Weights of a small mixture-of-experts language model, trained from scratch on English Wikipedia: 4 picks a token, 286M tokens.
Below are experts of layer 4 (counted from 0) of a mixture-of-experts language model. Rows are named router (the router's row for the expert), gate (a neuron's input weights, with its number), up (a neuron's input weights, with its number), down (a neuron's output weights, with its number) and show model dimensions 0-79. Each number is 200 + 40 x the weight over its row's rms, rounded and kept within 0 to 999.
Before each expert's rows: "comes before" lists some tokens at least twice as common just after its tokens as in all text; "mostly gets" lists some tokens that are sent to it at least half of the time. This comes from a sample of Wikipedia text that the model never trained on. Tokens count by the router's weight.

# expert 28
comes before: " of", ".", " and", " was", ",", " is"
mostly gets: " front", " area", " region", " site", " city", " coast"
router,186,241,205,178,169,222,192,133,235,203,241,204,227,240,192,247,194,212,217,193,197,252,218,287,143,252,134,223,187,193,237,209,241,164,178,268,130,168,219,146,179,174,144,269,170,263,208,228,237,170,147,219,208,257,135,198,196,288,102,82,188,172,270,161,201,210,172,216,216,204,174,278,231,228,139,263,213,228,175,217
gate0,232,176,177,216,155,187,265,243,203,168,183,136,188,232,210,196,200,173,288,226,165,202,186,191,187,168,142,146,172,187,210,175,183,231,196,194,173,188,114,154,227,151,240,192,157,167,193,194,168,136,228,191,242,125,165,198,130,108,202,208,149,161,144,187,258,176,229,153,183,204,193,259,201,205,211,219,161,163,226,160
up0,259,190,219,193,156,187,261,263,159,140,185,118,201,274,152,104,269,155,234,179,156,200,166,174,204,233,240,177,173,219,149,237,181,254,243,152,196,173,162,200,315,201,195,249,237,238,191,94,168,242,221,223,167,153,212,167,193,182,257,197,162,242,205,205,141,206,171,209,206,77,224,218,220,202,132,203,235,210,206,239
down0,245,173,211,215,118,182,202,145,211,175,220,174,153,206,158,163,272,189,157,251,191,196,226,171,175,226,169,212,279,290,196,174,192,268,205,173,215,179,98,160,212,216,290,246,191,236,158,193,229,217,285,268,149,124,157,192,293,205,246,180,309,184,202,261,161,154,250,258,197,168,151,210,240,200,232,165,215,158,174,257
gate1,169,171,260,241,227,187,179,219,174,192,202,164,212,233,178,197,272,174,199,179,274,203,170,255,189,233,220,303,245,223,167,159,221,247,215,193,233,152,190,242,170,165,197,147,214,219,184,175,178,208,179,172,171,128,209,281,235,198,244,145,258,189,196,201,187,216,179,232,224,211,250,108,219,160,209,223,216,232,262,218
up1,178,228,217,198,216,228,242,241,283,217,170,200,244,233,243,158,184,212,202,199,175,163,185,287,137,260,190,240,193,179,174,228,201,187,223,155,91,204,193,270,189,252,169,230,261,188,246,185,173,214,178,178,218,169,136,182,266,170,138,221,215,264,186,210,178,157,202,187,204,199,221,189,187,175,181,217,223,250,224,118
down1,171,210,197,203,133,203,199,214,222,223,126,246,174,217,245,172,183,251,193,201,218,246,251,161,225,174,245,217,228,141,216,175,185,183,259,298,235,187,156,175,170,148,190,147,197,214,181,214,206,227,178,127,180,213,255,284,237,199,209,193,209,211,158,179,236,280,234,228,225,230,199,156,206,192,152,188,192,153,200,215
gate2,232,162,315,201,148,196,160,179,150,179,141,166,183,156,233,213,151,229,181,210,179,350,190,227,180,239,214,159,232,200,186,217,206,258,134,228,155,233,275,190,190,214,129,211,167,180,260,240,256,181,196,187,198,238,209,167,272,149,222,155,180,251,203,191,215,289,277,200,198,211,144,217,254,222,212,208,212,190,271,171
up2,205,154,248,173,161,214,180,245,147,182,158,200,182,147,258,257,188,179,199,178,261,283,171,241,208,253,197,201,248,179,186,249,221,200,190,225,184,229,248,171,168,206,123,249,208,207,243,195,273,139,196,234,216,222,181,179,238,111,221,173,180,244,242,219,252,270,273,215,221,206,154,214,233,203,246,194,174,158,249,147
down2,216,225,179,218,178,237,272,192,181,200,208,117,222,150,262,173,192,241,197,205,143,284,222,169,217,217,207,207,221,240,128,160,214,219,108,232,219,89,169,151,154,200,270,213,202,201,199,188,250,198,197,158,294,267,237,157,235,203,262,214,183,222,154,146,249,231,190,194,228,185,183,188,199,158,242,234,208,242,287,194
gate3,216,236,227,210,171,228,226,187,196,168,215,138,193,184,220,206,321,170,214,201,152,200,200,271,219,164,169,187,194,171,233,278,168,224,94,204,209,228,275,230,204,232,197,170,156,192,190,168,274,252,230,175,185,150,197,292,206,187,204,143,178,161,207,228,176,205,187,177,168,223,218,178,186,246,222,231,167,198,207,131
up3,200,196,175,243,213,162,247,135,200,166,184,137,254,191,139,165,201,233,315,223,250,211,190,218,221,271,255,152,255,190,234,159,149,167,216,190,173,231,183,230,245,81,224,184,184,218,219,207,186,162,210,186,129,169,223,265,218,217,194,180,181,141,252,255,297,234,184,143,243,213,194,200,199,185,247,177,254,160,256,258
down3,171,160,175,177,260,194,260,226,193,129,157,183,275,158,174,166,181,185,221,163,206,163,284,215,222,253,202,139,251,169,181,108,144,198,202,168,137,212,176,221,218,234,198,254,221,199,234,173,163,155,185,234,176,211,181,256,178,185,185,296,146,183,128,203,219,164,195,207,162,222,193,221,167,152,199,182,208,167,259,225
gate4,162,113,209,260,193,215,285,160,241,171,196,197,191,271,168,211,199,234,243,188,200,218,155,239,238,154,250,165,205,227,159,130,196,192,204,185,241,188,147,177,217,280,221,249,229,192,236,256,232,232,156,202,308,247,173,256,206,241,200,96,220,170,176,157,215,150,174,193,259,195,154,138,183,188,245,180,211,221,202,273
up4,183,115,115,206,241,232,235,187,275,156,216,215,214,285,235,224,174,147,232,233,237,233,156,161,171,170,212,163,204,153,188,161,182,188,281,211,203,180,136,141,252,236,248,204,299,242,214,181,305,175,169,152,310,240,197,173,201,232,193,141,197,143,265,210,228,154,155,186,229,196,184,158,174,130,199,208,127,179,202,290
down4,229,262,164,210,235,136,188,168,190,200,241,172,202,183,233,202,291,208,183,220,260,191,116,219,159,219,164,157,216,241,193,190,210,212,149,216,200,202,216,198,192,118,249,146,173,219,207,252,207,267,281,189,273,196,84,258,165,203,221,205,162,256,209,122,181,222,155,212,214,179,180,208,220,253,274,212,207,238,183,223
gate5,144,207,182,149,183,184,173,209,199,222,162,158,192,108,152,126,190,181,224,249,311,170,187,236,245,184,225,168,151,214,188,252,206,193,264,213,200,286,261,283,128,211,186,148,158,105,221,240,248,164,269,211,267,187,160,178,287,139,205,208,143,249,208,144,232,180,187,192,166,121,270,176,78,179,129,243,158,206,186,179
up5,176,242,214,186,195,250,241,223,286,216,145,197,224,78,152,133,201,136,164,214,247,171,210,251,192,212,230,114,175,216,190,172,228,123,275,187,217,245,195,253,185,119,152,141,208,212,214,202,268,130,180,210,272,186,193,205,176,245,301,238,190,265,303,203,174,227,172,162,222,152,221,130,205,178,213,219,211,246,205,214
down5,297,154,166,162,129,219,241,182,135,153,167,217,148,236,153,161,189,227,107,191,178,164,146,204,148,117,234,136,201,193,276,172,189,240,237,161,192,190,257,136,213,247,255,217,203,243,193,237,275,193,128,275,286,271,129,169,188,179,162,236,175,257,233,182,190,177,205,185,190,158,184,197,168,178,218,169,177,184,112,239
gate6,182,163,221,170,175,192,223,143,234,219,219,150,221,208,111,248,195,180,166,192,253,166,268,235,195,155,169,176,200,190,204,185,140,211,202,218,71,203,193,219,118,155,191,225,92,260,247,260,219,180,168,188,198,192,149,213,240,175,155,245,248,170,204,204,199,168,213,244,267,307,191,208,246,302,228,274,111,230,216,165
up6,172,181,209,182,196,157,235,196,274,292,235,152,226,230,199,275,228,179,200,180,265,166,164,182,226,223,216,161,167,223,252,225,191,185,271,234,195,162,231,195,230,222,237,155,123,231,193,211,250,138,261,209,246,172,248,211,144,161,217,221,203,185,164,201,199,179,204,168,157,250,249,251,222,169,125,221,181,159,200,162
down6,225,148,171,183,183,171,180,170,181,205,205,233,197,242,195,257,248,192,233,182,152,222,224,240,233,212,178,233,247,236,210,220,190,234,133,132,183,152,276,262,216,189,117,174,198,171,233,194,225,177,190,196,181,291,174,166,270,290,206,154,187,140,266,176,134,173,208,216,187,182,171,226,263,141,219,255,265,196,99,195
gate7,204,147,185,276,178,230,179,222,241,302,194,140,213,193,196,169,128,149,209,276,200,218,150,128,179,188,198,177,216,251,192,190,204,251,209,203,201,217,276,204,159,204,173,183,195,183,188,243,183,214,194,176,204,227,164,213,190,168,152,96,236,238,156,177,254,195,214,149,168,198,203,195,200,198,86,251,201,218,149,251
up7,236,263,195,168,198,190,205,155,187,97,194,272,216,267,205,169,267,248,173,177,235,132,176,240,185,226,243,173,131,142,239,200,221,161,221,119,146,224,158,129,222,187,244,234,298,195,248,219,212,227,178,189,204,115,178,169,201,211,245,263,184,180,201,190,186,237,147,265,200,164,144,185,202,150,223,206,204,216,254,183
down7,262,225,172,204,193,186,215,209,201,199,187,290,170,217,196,181,200,146,197,194,246,230,225,222,262,157,284,244,245,201,263,229,155,174,201,195,213,225,171,165,252,170,191,142,264,170,197,235,194,118,192,249,216,221,284,214,155,133,175,255,190,145,187,170,243,192,225,212,267,172,145,165,208,190,183,236,183,195,275,262
gate8,179,153,179,197,191,183,180,187,148,213,145,188,140,210,134,192,212,187,269,207,194,199,248,174,175,190,273,255,216,305,272,231,224,260,211,220,174,129,194,233,180,227,149,177,175,202,189,118,223,215,219,218,295,223,215,202,227,210,187,164,235,90,281,185,205,200,226,245,238,209,163,165,178,162,205,177,181,209,188,186
up8,197,225,159,248,169,175,172,169,253,157,187,231,274,220,251,198,225,203,147,242,259,215,86,154,235,205,152,174,179,151,118,191,179,192,203,109,207,279,213,175,193,193,259,244,201,211,222,270,233,245,256,187,133,154,190,217,220,188,208,213,214,238,130,185,192,211,150,213,199,200,310,216,170,270,211,167,218,167,288,230
down8,253,227,203,217,151,144,180,278,158,202,173,184,218,120,213,198,174,155,208,154,228,192,213,237,197,206,227,220,192,172,219,220,183,174,164,252,247,225,261,157,193,191,150,180,118,272,206,238,207,196,162,169,201,193,226,186,167,238,282,222,233,194,253,190,206,186,197,244,165,204,272,222,159,144,243,133,239,184,210,183
gate9,175,154,242,201,220,224,215,179,238,226,186,156,224,234,189,247,222,154,243,159,109,157,151,276,203,214,159,195,248,208,142,206,200,212,205,189,124,165,221,169,237,175,126,200,160,162,188,79,114,222,219,130,230,263,125,204,271,204,201,132,176,136,189,188,229,175,262,148,205,137,167,186,256,196,199,209,230,221,221,252
up9,161,185,169,206,165,182,213,251,211,173,205,249,194,116,196,145,160,197,146,197,230,129,185,164,203,192,239,170,230,195,181,221,245,208,224,163,241,247,212,187,191,209,343,261,278,277,275,274,186,182,205,222,162,176,222,190,162,114,232,284,206,239,203,216,182,197,155,222,215,212,224,172,173,131,262,142,183,214,196,162
down9,277,221,189,184,100,151,229,190,222,153,201,255,245,284,304,281,250,220,230,216,298,218,191,142,205,177,247,189,146,201,277,230,192,145,192,183,250,294,149,201,235,135,261,176,101,295,161,243,237,190,227,270,175,181,190,175,184,219,161,260,186,224,214,196,157,247,146,242,166,199,145,229,129,181,196,163,246,152,238,177
gate10,197,186,185,168,244,190,178,168,217,126,187,209,230,223,187,215,231,173,159,181,106,196,243,177,180,156,209,206,204,234,247,218,295,205,218,199,168,151,181,230,270,244,200,158,267,224,218,186,144,182,247,273,123,278,207,211,157,164,148,178,185,195,198,248,283,184,130,135,225,242,200,187,214,235,225,171,157,206,234,244
up10,211,244,245,276,161,159,228,197,177,251,192,172,141,157,236,141,229,213,176,228,242,174,156,199,212,206,239,145,150,217,186,215,169,215,188,158,259,229,200,175,127,176,284,214,192,175,171,216,238,252,184,126,292,135,194,215,254,235,261,221,205,262,148,181,137,226,254,257,167,131,241,142,166,155,227,175,245,171,170,200
down10,209,324,164,242,204,245,209,215,226,210,259,167,225,194,198,204,174,194,159,269,191,232,190,248,228,246,165,209,194,173,212,148,231,187,187,213,172,183,206,196,189,155,216,202,200,236,83,217,170,212,194,219,236,98,178,179,235,215,137,229,246,207,198,200,254,222,186,253,313,232,246,279,177,186,177,147,196,208,238,208
gate11,261,250,157,209,151,194,146,218,186,166,222,200,172,170,125,176,147,229,201,197,148,182,152,225,177,231,187,156,262,182,197,194,164,268,189,223,191,163,182,231,248,188,224,219,272,154,167,177,200,253,175,162,193,216,292,154,303,208,160,170,203,264,207,152,249,154,228,232,218,185,177,204,238,215,265,213,211,215,242,235
up11,111,160,204,193,216,220,254,213,222,227,202,244,276,234,222,228,263,136,202,285,235,171,219,122,190,186,235,230,135,237,213,158,207,136,189,198,225,199,243,180,179,204,156,171,162,303,192,200,209,178,213,221,278,237,203,253,109,223,188,248,159,146,214,226,181,220,183,139,203,203,212,169,194,166,185,166,170,160,228,156
down11,135,220,237,140,232,296,272,227,150,166,176,163,227,209,189,231,220,187,220,220,195,216,223,246,195,208,220,239,197,211,198,163,162,164,252,286,166,249,150,152,205,177,191,198,124,194,124,215,258,212,241,145,138,227,119,228,169,139,160,246,226,169,211,195,233,248,181,255,216,224,112,210,204,181,175,228,125,204,246,179
gate12,167,271,190,184,172,218,120,200,279,160,184,201,190,173,150,276,266,208,147,152,176,245,259,298,221,199,132,222,197,255,273,238,230,148,211,209,124,280,237,212,144,144,162,260,159,233,241,177,218,202,124,242,177,224,246,240,145,181,164,135,127,153,195,204,250,136,169,239,224,208,169,221,201,184,197,227,177,230,167,205
up12,200,205,191,220,211,172,209,181,191,268,211,144,201,202,189,167,191,237,236,216,201,220,227,149,171,183,198,168,253,138,248,228,193,234,216,211,287,165,219,223,162,263,260,182,167,225,236,202,139,229,268,256,178,160,139,109,140,154,232,273,250,208,171,156,169,227,198,162,77,188,228,172,176,206,162,165,240,178,181,191
down12,279,266,217,154,163,240,233,203,162,180,197,246,132,163,156,231,235,236,149,213,218,173,168,225,166,207,96,202,224,173,217,232,223,187,183,210,168,188,223,143,233,187,195,187,150,251,234,165,219,242,247,183,156,241,178,132,117,129,171,222,156,210,257,214,174,208,162,184,151,224,185,226,247,219,178,216,243,139,226,256
gate13,205,241,123,210,187,212,230,178,230,179,192,172,225,244,221,236,139,289,222,205,167,231,123,169,208,159,215,127,224,199,257,174,199,214,270,179,171,257,175,111,195,241,210,282,207,211,152,195,219,196,248,192,239,197,254,131,236,238,135,207,208,169,203,204,260,227,202,180,221,257,196,178,175,234,201,192,213,187,212,223
up13,198,159,215,166,214,219,144,241,188,138,262,224,195,196,195,140,247,156,202,195,265,146,211,188,162,264,265,203,142,225,168,188,194,221,205,196,282,150,209,268,288,119,274,183,225,210,187,185,167,242,212,223,184,169,187,233,217,216,314,182,212,226,242,260,149,218,181,226,186,188,215,221,152,223,209,134,212,165,206,264
down13,213,215,274,189,204,304,253,209,169,241,183,202,177,187,179,161,250,128,202,187,181,177,169,243,104,274,277,266,264,297,252,234,204,259,231,284,208,137,190,219,154,218,178,170,152,132,202,192,219,184,231,187,160,234,165,241,185,181,224,184,222,228,244,132,222,186,222,180,190,131,176,219,184,191,265,204,182,226,179,233
gate14,197,192,126,216,209,182,169,144,155,159,203,136,191,221,204,195,202,262,139,243,204,159,191,192,123,258,221,133,141,170,202,205,196,209,206,176,165,218,190,198,170,146,221,268,187,192,213,238,235,247,183,231,213,234,98,172,205,290,197,180,202,272,205,202,201,233,176,216,225,171,215,211,256,186,171,209,202,223,136,253
up14,157,220,181,170,183,228,171,236,195,260,171,178,271,167,209,159,232,260,196,237,190,204,164,165,221,176,241,229,182,250,228,229,180,198,183,210,192,221,146,207,227,228,199,150,195,115,159,189,183,229,240,229,246,191,188,246,297,167,155,220,224,171,157,165,261,163,207,203,245,239,237,206,173,158,201,204,187,173,207,121
down14,192,209,192,261,201,199,120,181,219,203,159,216,102,162,223,181,211,181,197,229,194,161,182,215,216,166,235,203,265,249,148,187,228,206,193,240,275,197,145,209,239,183,203,215,242,193,126,207,217,263,188,254,182,151,177,236,205,127,176,205,266,152,196,173,250,175,257,173,252,236,220,179,217,231,119,104,246,158,212,157
gate15,198,249,165,192,225,222,160,144,183,132,182,225,215,219,226,238,166,238,230,236,180,229,209,137,185,143,205,297,163,227,161,141,171,204,212,208,231,181,149,207,237,200,242,174,145,222,155,217,269,215,194,175,214,174,277,181,203,227,226,168,275,197,314,218,105,183,202,197,246,173,224,216,198,266,211,149,198,199,192,233
up15,240,203,115,194,225,229,249,174,169,252,276,158,209,203,216,230,173,207,237,191,209,170,112,206,214,152,256,203,257,162,232,159,220,185,289,220,194,155,163,148,260,222,265,154,227,238,104,223,240,249,237,156,190,138,236,216,197,108,216,168,254,219,202,167,211,200,204,171,258,218,160,179,212,173,332,185,201,116,166,237
down15,217,283,143,143,219,197,206,210,219,193,262,182,163,132,124,222,186,230,225,211,238,219,174,147,226,184,213,199,281,273,221,216,291,151,205,225,164,201,166,279,272,166,186,150,231,207,166,273,231,228,217,199,184,128,234,214,165,153,243,138,258,222,183,215,220,154,295,219,229,286,169,140,196,188,232,206,268,101,147,212
gate16,164,212,160,157,221,186,211,165,226,148,186,196,179,182,230,186,225,207,250,185,199,248,187,102,216,132,159,217,231,183,192,180,121,176,225,173,207,166,188,196,171,219,229,203,221,245,202,139,209,223,266,219,259,255,265,283,151,223,203,193,173,205,279,237,199,171,196,191,244,211,212,274,230,167,199,155,114,111,216,306
up16,192,107,215,192,187,163,205,210,145,257,171,236,175,189,163,222,208,269,191,218,240,201,222,271,239,255,228,200,109,231,121,170,188,203,163,187,178,151,187,204,219,121,152,230,101,109,235,237,213,241,194,186,148,245,126,156,210,144,233,169,225,173,129,151,160,237,144,195,272,202,177,158,218,144,179,200,252,172,95,137
down16,136,213,213,214,221,127,146,204,211,229,249,244,209,233,165,257,247,264,134,216,197,286,230,267,138,222,195,160,204,196,258,144,172,193,153,223,184,249,180,167,261,174,173,178,125,236,205,149,148,190,275,183,199,221,207,148,235,231,205,190,175,237,221,149,170,223,204,209,221,167,273,190,237,127,202,282,183,209,226,272
gate17,258,249,175,151,216,218,137,215,111,183,263,130,213,258,216,179,205,140,93,174,152,189,175,176,226,236,269,178,195,182,201,213,107,142,149,220,240,132,219,177,214,239,166,125,204,200,204,182,211,121,247,207,214,228,283,289,164,190,125,194,222,226,232,193,218,209,196,209,232,228,221,190,196,240,162,182,255,217,226,226
up17,182,206,176,246,180,147,202,174,294,237,193,186,254,259,206,211,205,238,205,233,175,271,124,278,185,272,268,162,222,223,226,233,243,224,222,186,191,218,182,205,185,211,240,253,211,226,232,223,207,175,176,273,179,186,153,91,266,219,226,159,155,206,207,252,240,159,241,201,127,219,196,166,128,120,202,178,178,148,189,185
down17,207,214,259,210,205,212,195,119,182,257,167,273,170,235,149,232,171,179,219,153,206,194,244,143,262,196,274,244,211,251,182,197,190,197,203,148,155,208,167,228,217,204,192,137,218,151,199,162,226,240,214,232,179,188,163,215,207,161,220,178,247,172,184,175,261,223,247,177,291,222,227,165,152,168,236,161,184,231,280,174
gate18,216,240,174,225,203,206,173,179,198,166,170,194,112,232,198,257,220,136,229,234,178,256,214,234,175,121,189,195,227,208,211,207,158,200,164,226,280,263,221,156,160,152,187,267,230,205,268,172,210,164,160,221,177,188,172,212,187,193,163,215,186,199,238,201,180,238,40,236,139,204,191,197,240,222,157,154,207,212,216,244
up18,164,177,207,169,245,244,198,255,246,146,152,202,189,230,220,170,201,152,168,152,137,190,252,176,246,208,203,226,181,178,208,225,248,192,236,143,152,156,150,216,218,230,246,124,178,237,139,165,152,226,231,117,162,212,299,213,170,253,203,176,149,200,244,287,213,202,289,140,242,118,242,166,144,178,254,163,221,220,189,257
down18,233,128,138,160,182,273,223,287,193,118,223,165,222,148,219,220,223,187,250,171,274,144,208,169,247,188,202,197,154,208,125,145,180,191,172,138,199,130,220,279,194,157,213,102,200,201,171,204,227,141,191,245,246,163,153,203,190,138,174,233,158,165,231,153,257,215,243,156,208,196,236,174,221,272,198,195,167,188,272,135
gate19,222,171,167,224,155,171,155,195,232,205,164,224,222,150,230,204,146,223,161,198,199,190,151,170,178,188,149,114,245,225,196,180,213,189,158,241,238,218,134,116,222,213,242,205,244,243,186,196,134,181,203,139,223,284,111,205,294,165,207,175,170,89,170,164,217,111,203,168,262,216,201,248,212,116,243,156,144,187,236,203
up19,202,221,232,161,208,196,207,194,230,225,233,147,221,214,166,177,194,206,190,189,131,207,229,195,227,212,162,145,196,201,130,237,265,228,169,284,176,180,230,201,275,267,112,175,179,182,215,239,151,203,257,237,214,283,210,184,157,193,181,155,164,193,179,261,220,205,195,169,135,192,156,244,148,203,201,130,258,179,165,212
down19,321,222,150,203,166,281,225,143,203,154,204,246,231,178,195,250,208,196,219,222,233,197,165,143,183,150,223,179,197,220,184,150,140,167,187,137,277,232,145,189,266,247,269,129,224,260,105,283,240,239,215,219,170,237,164,171,165,182,167,233,187,143,213,192,208,179,198,187,200,169,184,120,193,235,155,198,187,171,300,222
gate20,136,208,176,161,251,175,209,207,117,188,210,242,223,226,189,295,144,171,224,249,239,228,257,216,170,228,262,170,229,144,183,213,249,219,236,220,160,227,148,151,235,240,229,164,173,257,225,208,174,142,201,171,208,281,177,190,172,172,257,254,170,207,145,227,254,184,172,140,187,211,155,231,236,193,218,201,197,181,188,258
up20,253,234,229,166,209,168,223,173,268,185,163,210,206,175,287,157,241,240,147,192,170,304,213,168,224,205,174,196,171,194,232,254,167,179,122,181,179,196,225,201,175,193,213,255,269,214,231,144,219,213,253,164,178,195,248,199,309,207,180,237,215,226,256,256,191,269,180,279,186,188,299,132,220,296,243,116,150,179,217,242
down20,198,149,193,186,227,173,205,246,173,195,175,168,291,211,243,203,255,190,209,169,320,193,189,190,180,163,214,214,253,159,214,257,194,252,204,222,220,194,157,257,209,182,126,149,172,158,265,270,188,139,200,229,257,238,191,228,207,204,209,179,216,255,173,230,166,187,229,195,208,186,204,197,179,207,176,231,176,229,235,195
gate21,199,180,167,179,186,234,171,174,216,157,205,236,202,189,241,217,174,155,215,194,225,121,161,230,112,211,196,217,169,207,230,159,181,171,271,224,100,190,160,196,115,166,156,297,213,201,185,206,236,199,101,178,271,232,215,210,220,180,125,221,178,172,222,229,201,237,210,221,212,303,179,257,223,281,197,222,238,233,244,162
up21,206,136,223,224,212,217,165,202,179,199,189,217,234,189,272,217,227,222,202,249,231,196,171,201,195,221,207,268,186,233,194,162,169,193,234,219,136,231,169,257,138,200,105,214,200,170,182,233,215,158,131,143,258,224,242,193,279,109,132,198,214,191,185,206,252,218,205,209,223,289,213,260,213,225,274,239,245,187,231,94
down21,197,265,206,249,174,196,198,172,139,162,268,216,153,197,199,212,184,252,213,256,210,139,179,216,237,282,207,123,220,190,262,135,167,165,202,232,203,219,191,238,179,131,162,220,287,203,189,209,221,179,253,192,159,161,216,181,189,240,231,192,252,164,267,220,236,176,211,250,266,208,199,257,277,172,303,187,249,217,271,165
gate22,289,173,163,250,204,178,189,193,254,172,171,178,162,85,163,237,247,121,193,144,191,205,261,201,168,166,253,230,248,185,167,196,141,182,139,209,146,183,173,233,191,231,246,161,202,262,163,143,266,252,198,130,198,170,266,199,159,274,237,196,247,228,289,285,178,242,152,188,167,193,224,163,261,265,171,205,206,193,165,257
up22,297,167,177,205,197,183,160,184,190,219,148,239,162,200,173,200,142,252,258,191,297,211,158,224,163,235,187,225,186,181,177,245,141,166,182,174,165,202,298,174,113,150,206,291,185,183,192,213,231,205,199,212,185,184,233,192,220,276,230,169,253,234,215,153,192,228,243,197,192,180,198,239,239,253,156,269,169,189,99,194
down22,245,280,219,124,130,224,257,226,199,201,221,137,190,202,160,188,219,164,189,248,225,240,155,202,204,252,173,129,165,191,306,124,181,181,174,300,284,301,240,132,155,253,217,224,175,264,179,176,170,215,171,121,182,166,109,138,225,167,173,188,190,208,241,218,190,135,174,235,174,210,272,278,121,197,229,139,239,220,183,206
gate23,200,161,187,207,229,222,242,183,170,171,198,220,244,194,219,162,234,236,242,188,177,232,156,220,282,217,233,199,238,184,258,179,219,169,196,212,245,162,140,207,279,192,147,191,184,148,163,176,291,172,215,152,282,235,171,269,222,261,181,186,204,198,216,234,210,207,186,245,244,204,235,117,234,222,218,200,300,207,228,241
up23,222,153,225,141,208,210,214,197,196,270,228,209,155,174,159,169,229,188,244,157,226,203,165,253,195,224,189,168,202,219,296,176,247,147,181,216,172,196,219,198,201,202,167,236,179,157,245,222,208,165,202,185,277,252,184,234,194,263,197,221,175,278,148,240,206,176,181,234,247,251,205,164,228,288,180,242,256,208,173,253
down23,203,257,172,221,290,152,178,204,275,216,304,219,260,254,184,133,171,211,226,167,272,187,186,200,165,186,197,169,214,165,195,196,205,171,146,200,198,244,222,228,217,169,215,148,177,288,180,157,130,240,175,152,233,282,149,111,161,218,211,179,188,112,192,188,177,187,217,235,194,171,262,291,236,236,261,204,235,240,158,170
gate24,130,217,164,234,204,166,185,143,263,121,191,295,189,199,113,159,227,153,142,180,217,215,225,193,128,198,222,146,165,228,191,104,221,182,229,191,111,223,104,194,216,245,232,224,270,269,245,178,230,270,155,218,279,272,145,195,201,224,200,165,202,184,226,168,236,138,188,184,267,220,195,259,227,201,234,193,225,235,255,213
up24,175,188,161,176,160,192,288,233,215,208,212,203,266,190,283,332,161,262,278,232,228,263,130,163,247,202,186,203,263,167,130,165,135,219,173,231,251,208,199,177,235,174,170,175,174,190,172,182,193,106,249,182,198,218,204,180,197,174,212,207,269,201,176,202,233,207,232,242,204,214,232,210,205,116,222,164,187,165,279,239
down24,236,201,201,129,162,220,195,221,173,214,271,214,260,199,276,213,218,151,212,211,218,192,169,163,242,197,180,140,174,179,227,147,196,201,155,244,149,183,266,175,148,151,163,244,172,264,174,209,204,162,223,195,231,239,201,188,135,181,179,231,259,178,226,207,184,175,208,268,212,250,250,143,204,211,198,213,171,100,174,172
gate25,214,242,160,206,162,217,170,200,216,178,202,186,266,240,130,139,200,123,150,181,197,269,167,208,192,165,200,180,119,207,192,196,203,236,195,225,243,126,239,101,214,210,286,148,169,292,172,205,245,218,200,156,171,254,181,233,178,188,64,188,140,233,190,165,255,217,136,207,208,130,255,251,193,87,277,169,230,205,165,232
up25,203,142,216,244,237,157,223,148,87,199,142,208,159,246,277,191,185,231,210,209,142,145,222,145,314,208,302,222,211,183,202,217,183,196,211,178,143,198,188,257,163,186,185,244,195,98,193,205,147,227,206,146,261,170,239,213,232,213,253,209,230,201,181,239,218,182,239,208,244,260,177,123,201,196,212,195,211,148,238,248
down25,242,240,196,92,195,234,260,181,199,204,231,214,197,242,241,229,159,173,270,176,154,210,188,236,212,251,130,150,205,156,273,242,156,164,104,161,136,210,233,216,175,210,191,241,220,205,212,197,241,157,159,215,190,204,134,178,250,189,197,174,199,268,197,233,199,184,227,258,193,277,215,167,165,227,227,241,190,216,131,192
gate26,235,249,128,165,149,155,125,196,206,141,183,232,266,259,182,155,206,205,183,197,191,247,136,207,224,234,225,259,166,187,115,149,170,249,160,219,171,169,333,238,175,199,166,231,211,164,224,145,223,216,243,234,161,249,244,161,180,218,139,182,233,200,185,198,160,141,148,143,220,182,227,205,219,246,176,161,249,186,183,216
up26,193,179,229,232,203,244,245,192,189,278,196,145,144,177,225,213,222,187,183,205,206,128,248,149,203,122,196,133,226,211,270,215,196,187,236,164,247,251,87,153,209,134,233,168,175,211,173,295,218,182,180,179,241,137,159,246,234,174,215,245,171,225,218,231,230,261,191,258,164,251,200,217,168,163,201,264,173,173,250,181
down26,204,283,168,176,211,177,246,132,213,192,166,202,226,229,239,211,190,195,203,210,192,168,168,129,207,230,268,169,260,115,204,227,172,208,242,216,218,156,151,191,170,194,195,190,213,235,183,216,241,167,292,170,223,176,233,162,249,144,171,211,187,260,144,225,209,242,266,215,271,201,150,143,212,145,226,216,195,152,218,196
gate27,254,166,179,200,205,227,183,199,202,234,168,224,176,241,186,239,233,176,211,134,274,209,157,211,183,250,139,198,241,241,136,184,241,215,232,158,255,198,134,216,289,225,194,154,222,190,99,129,212,210,161,173,204,197,168,171,162,248,174,194,154,139,195,128,216,246,223,246,175,241,189,273,157,206,177,219,222,191,207,242
up27,158,166,177,149,202,207,206,204,244,246,234,250,191,204,209,235,218,258,164,137,213,202,152,274,174,241,185,241,263,229,187,192,228,185,318,207,114,198,209,195,262,213,173,178,221,278,128,155,229,256,159,191,196,256,207,103,157,257,126,261,142,183,242,135,248,165,189,250,209,118,146,241,240,134,209,223,243,193,198,214
down27,231,182,202,166,281,167,173,196,175,151,136,257,236,272,134,144,157,219,160,128,226,199,248,200,246,224,252,184,185,233,120,210,175,271,213,173,208,236,219,186,248,183,169,218,219,134,218,178,194,228,214,125,195,196,137,193,185,157,209,242,136,234,177,140,206,199,158,171,169,179,153,152,211,210,225,151,159,208,168,247
gate28,194,237,128,221,211,221,219,162,142,272,256,145,165,161,137,223,177,165,238,196,223,190,238,265,195,164,145,173,267,148,240,254,224,172,185,226,229,224,195,195,140,157,200,131,183,216,160,241,164,176,213,196,241,216,186,205,217,251,146,229,174,250,212,160,249,152,159,104,232,238,234,167,184,271,215,280,226,160,207,224
up28,164,212,189,254,187,243,210,220,119,245,213,209,209,212,232,236,202,226,220,168,293,179,257,234,165,224,152,201,210,172,192,224,190,164,100,210,194,241,286,248,184,159,211,146,166,180,205,229,189,182,158,207,219,240,177,255,221,255,138,145,149,297,129,72,199,261,175,93,171,232,198,184,175,192,182,294,243,218,251,217
down28,139,247,205,209,182,191,189,265,174,186,219,147,163,230,152,165,161,180,162,214,224,164,243,247,223,174,202,214,183,232,234,226,114,157,188,222,245,189,243,240,219,172,160,120,165,172,175,200,197,184,207,178,171,240,208,249,176,221,146,244,238,327,141,133,195,252,214,151,211,247,166,200,185,228,232,211,247,218,243,129